From a checkpoint of a small mixture-of-experts model trained on Wikipedia.
Size: 20 layers, vocabulary 16384, 24.7M parameters.
Experts: 48 experts in each of 20 layers, 4 picks a token.
Training: a variant of Adam for the experts, 281M tokens.
Below are experts of layer 11 (counted from 0) of a mixture-of-experts language model. Rows are named router (the router's row for the expert) and show model dimensions 0-191. Each number is 128 + 24 x the weight over its row's rms, rounded and kept within 0 to 255. Numbers have three digits each.
Before each expert's rows: "comes before" lists some tokens at least twice as common just after its tokens as in all text. This comes from a sample of Wikipedia text that the model never trained on. Tokens count by the router's weight.

# expert 12
comes before: "9", "0", "8", "2", "1", "7"
router:135095132138078163148130122132136172146137105125121111121173171133137111105133121139160144125134121097102112105109098127092156151117143124091149179128155129143124138117128151121140110087134115136178140114149135133150115131163137106137143178159103109154130130189137126144134098156152131085113118123150158126179129128159145135139113130093081142124121094118104143174097160164131140109142146152142112178141109136150171117129157158115127123113168077080115117135120111177149118136151118099194116146132176148148142101074133121157121147118093122099150093152160144163101135100139108113

# expert 0
comes before: "0", "9", ":", ".", "8", "5"
router:144097111186153159121114148114147152137173091108146127092124178127119139123147126147133159121109135141115125087105140166115183152118095090133140139128160132164140130132102123099120106133151137169147146158166109131168130089149132142120146161148148103180151141116134128106119135170105135158082129120137101141158086159126132133131167154134116105120107088135144138138154135153115095115113081115169157144130102137167126112120127133111193102120156132106120120128141110158168095137165100149154143172136156139153160083130108098146146184117106115113099113139149147165129129102106173134

# expert 14
comes before: " |", "0", ".", "6", "5", "7"
router:168075152151154181142112133108142146140156107159159155154149182109148095112153127135146118135159121157125110105120086155123114116091126119100137134144169123125137164126120123094132118104168102141144170180128135180150116059117098083107158146139142095124147121140141143137146134148111114106100119122155139120138136095154108125154147136089138106131126097150125132117153128092162149134084078139135113161135129142171136149137145094083150068141108137137107106137142121181163123152174116128165139152132131130130126119134117123157140170109100133107101095169134147169096116121124140123

# expert 27
comes before: "-", "|", "=", "==", "===", "The"
router:167108101129115151111113146159100173128131113120131144127148151150129099106170135128126143103115138127139104149089135154125124142130133142081164127106169132156107113105097161096130155088136104117155156173204092130161108107132135112134137165173145126174107084134110123151118102130101099150118153104158167139122116131132119132136161121092099131139129105125126136136119127154147158094122097190159120162131136143153155112113148120112127072129154102096127124114114124135136091129170159149152086152148157182112152110137099124156137152102128084108107102117174147170120108096138155141

# expert 22
comes before: "0", "1", "2", "9", "8", "5"
router:136075125125142169140159136146124106122146161140146124119121176094135145116134135159128132154122140097113138118111129149112155141107101114107124136137171141124109129099106134138175164122161116117105129129110104142153118080179134096144142144113132100141162083157153137102123076188117118113128130106132184145160102131162134126128134117102099129117116097133122177149124120111141142142096115154130126135150157158120149135114160166109143095096145113118135148153165126131159179160212123142144120141146173160162176088122127123152164173104127111109119105107136117131089155136136150076

# expert 34
comes before: "|", "-", " and", " The", " he", " but"
router:117099150146116195141128143130152125147151097110134121073138157139123128111128110139126145140119112099123114107102157132105109171126114117098144122126144139116125140169117144150135132106126103114110173175147140125172098107146115111112136138104148108143128070163096136142156115166083136140102112091150142137156088116130149136143131123097099138138112108139123105182126167115145144124118100143128128170154159161154153104094165113122149132107153166076144100149184171129121116141172094104158105134157117141090152129140156140154139153103109122132125110140133168183101139088109104063

# expert 39
comes before: "-", " the", ":", "\n", " /", " medal"
router:186064153155104190144146137066120137143115099099152159111147149128123144123141113151095141124152119150124109105094146168102182127122145131120127104097160137153135152143093141101139152133123109117137179158157153099136110098137127076125152144132145113148128134119124142102112117165105138100133124114145128171171115170140125107121129106139129150079129119141107108116145131167142154104129074140143141138137152150150135124149150142116104112121127089121138125157145148129127152140149091131166127177106117145089121107111099122164135184074100091104141109152164179166112122137132142127

# expert 16
comes before: "==", "1", "-", "The", "===", "In"
router:095101100146146178119178131127147145147162116144165126149112123140158134092092133155106159105112113143134126113126112174086156136084090123113124139105125137141120152124093121169143142097132155112148168126162080131145121140130118116083141140117090097119136136162141147118145114178081138160103125051121157114171106118112120121122115110105120093158141108105110119149141150160148105120100111179170118139155141155165147110167173118112165088133145096104146105157141144128124121147158105122143087125151149119150124121123122140160117132123110143119093108150157164137107173083134111122

# expert 21
comes before: " |", "0", "9", "5", " |\n", "6"
router:146118142136121157115138164117139122157116127139119129090142157168146116142149132155105178148113112110086117115071112183122155132103153141115178152129158108136129162124073143112103112129126123124122105120164087159126133102143108120122119154175113131128135112165109134118162116171090115120093132105137144134122140133125164105185131144095134117091113131134141138160115137127139153131140133144129130133158186144165137108138135113117135080136128129112125124195112167132141149113163089129176131169174129150156119124109155139119140160123085136093114085146198153166090161122139131100

# expert 40
comes before: " the", " a", " his", " her", " their", " this"
router:157094146116115173104123137118112147144152100129125128120146142135131086074170129127099148124124128119126144069096097183111137130084124135119107129150162102188126125137074146111162130135123130130150145105163121148140092102156118150114144135166171121140130092169128100088150139149118157164128132099126168126112128142141128145148165134095091126139106130122081135127110133110134156124125130152150129134187162138150173092111176135085148113135176114107132139159130092152128144126151137108169135143135112181133136129131141112186140142092136092122113120157116163163128166098131138108

# expert 47
comes before: " |", "0", "|", ".", "–", "th"
router:141075076141130163098143118138115130149155096136175120094112139122138099104156126129131154133096125113163119123139105156087136150105155142112121137133175086145095130104074127137155121093112124166136161145145162149150119084147100133101129118139132120145104112158118160119110111176083166124125114129138137128147136175150121108149158133091108141126119147132093141153139124143160152124135111163141116150169120166148132099106154127079150096137119164141179098145153139148107105139157108133195113155129154154142149110119119107110137128102111114099121116149173167193110152110100144101

# expert 7
comes before: " of", ",", ".", " in", " and", ".\n\n"
router:148128128130110152107189137139152143139138126147149133120145149120110077129133055133108157143158143133103103123106122177074125093117098085120148118144150150136107144173121109133135128128140112121116132154152093133170114089166147114118099125131122125170102105140151090135133112168102107131108122069106153110148127125131128102121136103082122098156150146151128102184167141118159128115114129150171139151168151171144142113091135140092122074136122107131082122139118130138119122143133118103140113151141127145113118131108148134167148165093138066079114102134160146165100148096099149132

# expert 30
comes before: " ", " \"", " Born", " •", " be", " office"
router:135104092140106174096133148140145160145163131126166107149134152143115138102159113109107154170136129122136143104107103103100162158103104159133140121114175103126137137106089125115135084116140151116125143118175105144184065111193085095120158138114147112141151092159163124148121092127140115138092108113140137135181128086112114128122128117124091124166134091138123140151114117136117147146113106159143089164107140148161142141142164148088149119142154126096156134140138137157106152156164141105194159136133171170149145111142142140135103161126126128097106113130147136162111147132106133093

# expert 25
comes before: " ", "0", "5", "3", "4", "6"
router:145079150102143154115159161148097119163164157123121141137144175130149094125146109119144153125160149151136103122120131170104150164123113153094151131121142097118073106145094124148118146089091136150132151138161115135170109085153141100115157139122136116155126101148133125138147117161102124139138145081121145090185135140145149137151125125130116118147106154121091143126116131108154181158110110123105114157169151156124177131123137098107142101158142122108115107124151159129153119123171128146175145187157124156161148092134129135137112173119133133117089087151146133168073105107119162089

# expert 20
comes before: " the", "1", "2", "See", " Representatives", " birth"
router:163106082153160173116151127134117141139177114095161108120171138105120110083143085129095138115172141145111104128134136131110183096077100155132131132135116156153135098104094121134119138102139104107142159147168124134141129110145097123116142121155108113134142115108152137129120109139127121138130125095139117116162087152162120124161111144123103119127161111113080138138122156142171097105115099158204135141169141124126132129111118143095144108146162136150126116141108109127150154152157108109149109168137123156133165138115122113153114159091088086136131075153164169165118157111101190107

# expert 28
comes before: " ", " be", " —", " have", " A", " first"
router:168104083121120175097148141117102118127167087115131112135143171121126145132072115152131134152125121121139071103132113140082150134083119115116108130101156117157111107135069110111137117097127129130145163096162104124143090118156141103131166137114130092189148104157165142112137140145114159131116125077104179130155134142111142095104152139117119133148119118148099138131132175131148147129108109133168088132134147114147137102142121135112166150132132097119118076136132162142133122129147113132178120130132160156125170130136160134122157133101076136123146099182134161155069088132098145132

# expert 42
comes before: " of", "ing", " to", "ed", " that", " in"
router:163114126126122169123130152146163141140135086119167121127154143100122113103124078089083137162131104073123132122126096149072124139112122136144131153118157125177147146112111145124153137123123142092124154153096113140147136113148126104108156151130121107137172109185147099130133141163074129133126123088125121131151119126100142090121129087099096103135138123130119198172078134148123138103159116106147130161166159121161136094128137137095110059156143114129120101161154139169141148096151133115148115144137117158128144122127112119177128183095129094121138123167163140104111143122114126099

# expert 31
comes before: " of", ",", " in", ".", " was", "s"
router:138127131131122149095150160096139131111132127097172143115120149147110113123154080118131148145152111110061101105131125130078142134080120147103131119124151142133136133147092128100135167111125118133147175118161092149161113058149100131115160110148140119146115124169089138085139128175118111145104156121100131125156082130123146110148129126094122096128147149118155093172120174122111106141153121120129128172147130154135164107120127176141158090151107133170130098143135124150160116139139114104157084151152148145097102137123139131176116189127116108094140105120176112159085137119099111115

# expert 19
comes before: "1", " ", "2", " |", "3", " |\n"
router:154081096129167167107175138128078116153168119119157118111159150147126143098100145126087162132125132115121075106111105143112171097110126109068136159125171141159126151149100104130125106120145127126108133140138126149159127079156136104100144134155147101176165093161140139117162099175126127145104137064099129133160134114130148138126153145090127141127116150161140132107130126125140118155127132136133143137165148147154100148125152143107156112128140144114128143135121142138137134137224091153183138128096138131108143116121120142159156165120099108127117078149132151169116128108147143145

# expert 32
comes before: " |", " ", " —", " ·", "i", "on"
router:115098144121120140088124178116126132127143114083111131139142144157137113118128103159125155129145125143131104118160125134109126113106114097076168127167157114146146113140079129151118097138100138103105144149199115142136097097125118108119117153157175112138112098150133164140130091174125164116119139089128144135156119128086126133144141136099113144106091077161115131094139123143113135139082113114162098144124133134167133105140093150137150107118158104139083077130140105157141138157182101138169143156112158143119116141113147118172120161095091122131124134151176141157054139106100111123

# expert 10
comes before: " ", " the", " his", " May", " March", " December"
router:109116146141140200146119142100123173161155125100112117115156139124111160129129082175077159137129126154123129137091168123081142155081136154111107148123194116120160155120085116101125118125132129144133149111137104129132115090159107085141156140125120109128133086132168119157123128137115156152101123072129139125157138135114133112146141110120111119111142120158100133168117126139095162139144127135149144166167116151124175096132124137085113092100172129112128088141130147134087144156182144113152097160124135159121163136117138101160108151072116101144111082129106133144098145114134147110

# expert 13
comes before: " the", " a", " to", " by", " in", " as"
router:130112118121147169115112151128121135127170103114145102139110154111126125115152142085064141118121107104119138089118109168091150133099129126090132115127158146171154137131090162120161131107135141124125122118119067143139069109162127097114113153122138133158133077142122109156165135140105141124104110104176106161124121128092136157132120133093099117106112108149114178179139145150130166111130144143157131153145157174121146145124177143109118104130146137097117126151185137126133147100163141162170127129113149167133143113132156133164141186093092117108134133166155112164077129129112126094

# expert 5
comes before: " of", ",", " and", "\n", " in", "'s"
router:106101129154144127106140140125126119144169100124157132139157176092096092123126139118152120131133131113119150106105120161101126111085101139129142140133162115146135151138106146157138138097100135126130138120163085162179140091144120105089146077117149111170129123137127157090118111163094113133093129106126142098156143113139137121140111099115090088156099138112138114167120140128133075138109096161183118152115127143168119137118151176104150104163150131140081120138146125132183136108155121120127125138139141110117164141122152144140167204096131092149116120147165172150102154121103166078

# expert 46
comes before: "1", "2", "3", "4", "5", "7"
router:155070140130114172120153106146129129123190105152134174148119154126122123102107124159119201137124132124156153136091154158131162137142161124141146160110139122137124173113110119120161127095128146113138102139141100132142128092135138115125174116116158100144099120161136141145123128177113107155099149117094128135155125144116117138135122118145117107098115099167092108134174127130164130112081092116156127152152157155145125101119163158114168117095138132085115130167140116134115122142178125116216122157122157131155165108123109134151121130077147103104147076145133154157104144126113122103

# expert 11
comes before: " ", " the", " —", " —;", " −", " +"
router:145085102082106155086128151127139090153162114123140116134152134121110132123127086141116159130148121145112118111105086132118154150131120118077133138123170100143102139141085123136122117104179108144137143155157100114173131080152161111145152122136138125120131094130116159124160119143136125172107121067128152136140118140172148122128117084095133106137162134094125149125127160106131124127092136150152120140167148126153154105125159117095121137115132128114103102159156135143128121115160095147178131189140161149174136152134116110174110141119069116102159120106179167166120138077119173147

# expert 23
comes before: "1", "2", "3", "4", " |\n", "5"
router:154094091123101136119143150169103144125146149105167166104164157111140113080128134149096152125133128109099133123097113127070145145093163152122135114141155135152150150137048145141131153108132088127110149134155097171139131126156098090127146120146158105125135088151139173095119109179103099163090155118132123124143111105138116143139135134103120135126135118140143148139118126091132158136103114133131125148140137147138117143147167145072141121148136093116125123152160125148121116126194122123168118143137159150135170134111128122175112132100103090116093094142175169174130162116105162097

# expert 41
comes before: ",", "\n", " (", " and", ":", "\n\n"
router:136083144132137137127129120128137122156162079143126135125113177122129113127138082154092147133118092113106140152095161138109155129096127121123148156133150144165131118142106179141078131116151141136122160115194091160159107118141122107106147115136129084174111087152189160105123106154087122111127130075135116139156130138113124132138148132114147142121140116111136148169135133140164106118118112175152113124147105163149128139122165180089127095119141108102143117113111106152150128143164172151133109117138132151108154135130151138122126154058089109110135120136165150130089191087113140107

# expert 4
comes before: ",", "\n", ":", "–", ".\n\n", " ("
router:144109082138131152151152147108112125128146088118171126134149174110159073127129110122095108163165139124125116150116135172106145128090129130094105142116131127137148165111100128125125118096154155151138149115160110102148093155151136100153166132127106105151102145140170115115162099162101124156114127094169125108145116127115139133149156145114089117168115130130131137148117142144135175094125138176176105138101111114120135130145140167083151058130152153127129076114152103177163127134143128113172147153101102112128122100089143134140123143074109102124121120153171167151087152121107148117

# expert 9
comes before: ",", " |", " (", "\n", "'s", ";"
router:128115097125151142107115151127139137142147108107115125118131170112104121119127083109138141125109126100142115118120157115136137154089147124131142134146180102143118143097099164110075135103130136157147146127206121115149138110123141113154153130149134097154134082150162134119162117171095098124103125097144128121164086130106084129119124153086123140126132121143138167125146133109141132089125096176192123151153157119148143097091121109107164094140122146123105132123151167157122100172166148117162102198132136116136149135121161089154143163078127111093111083144150136166104133135107160118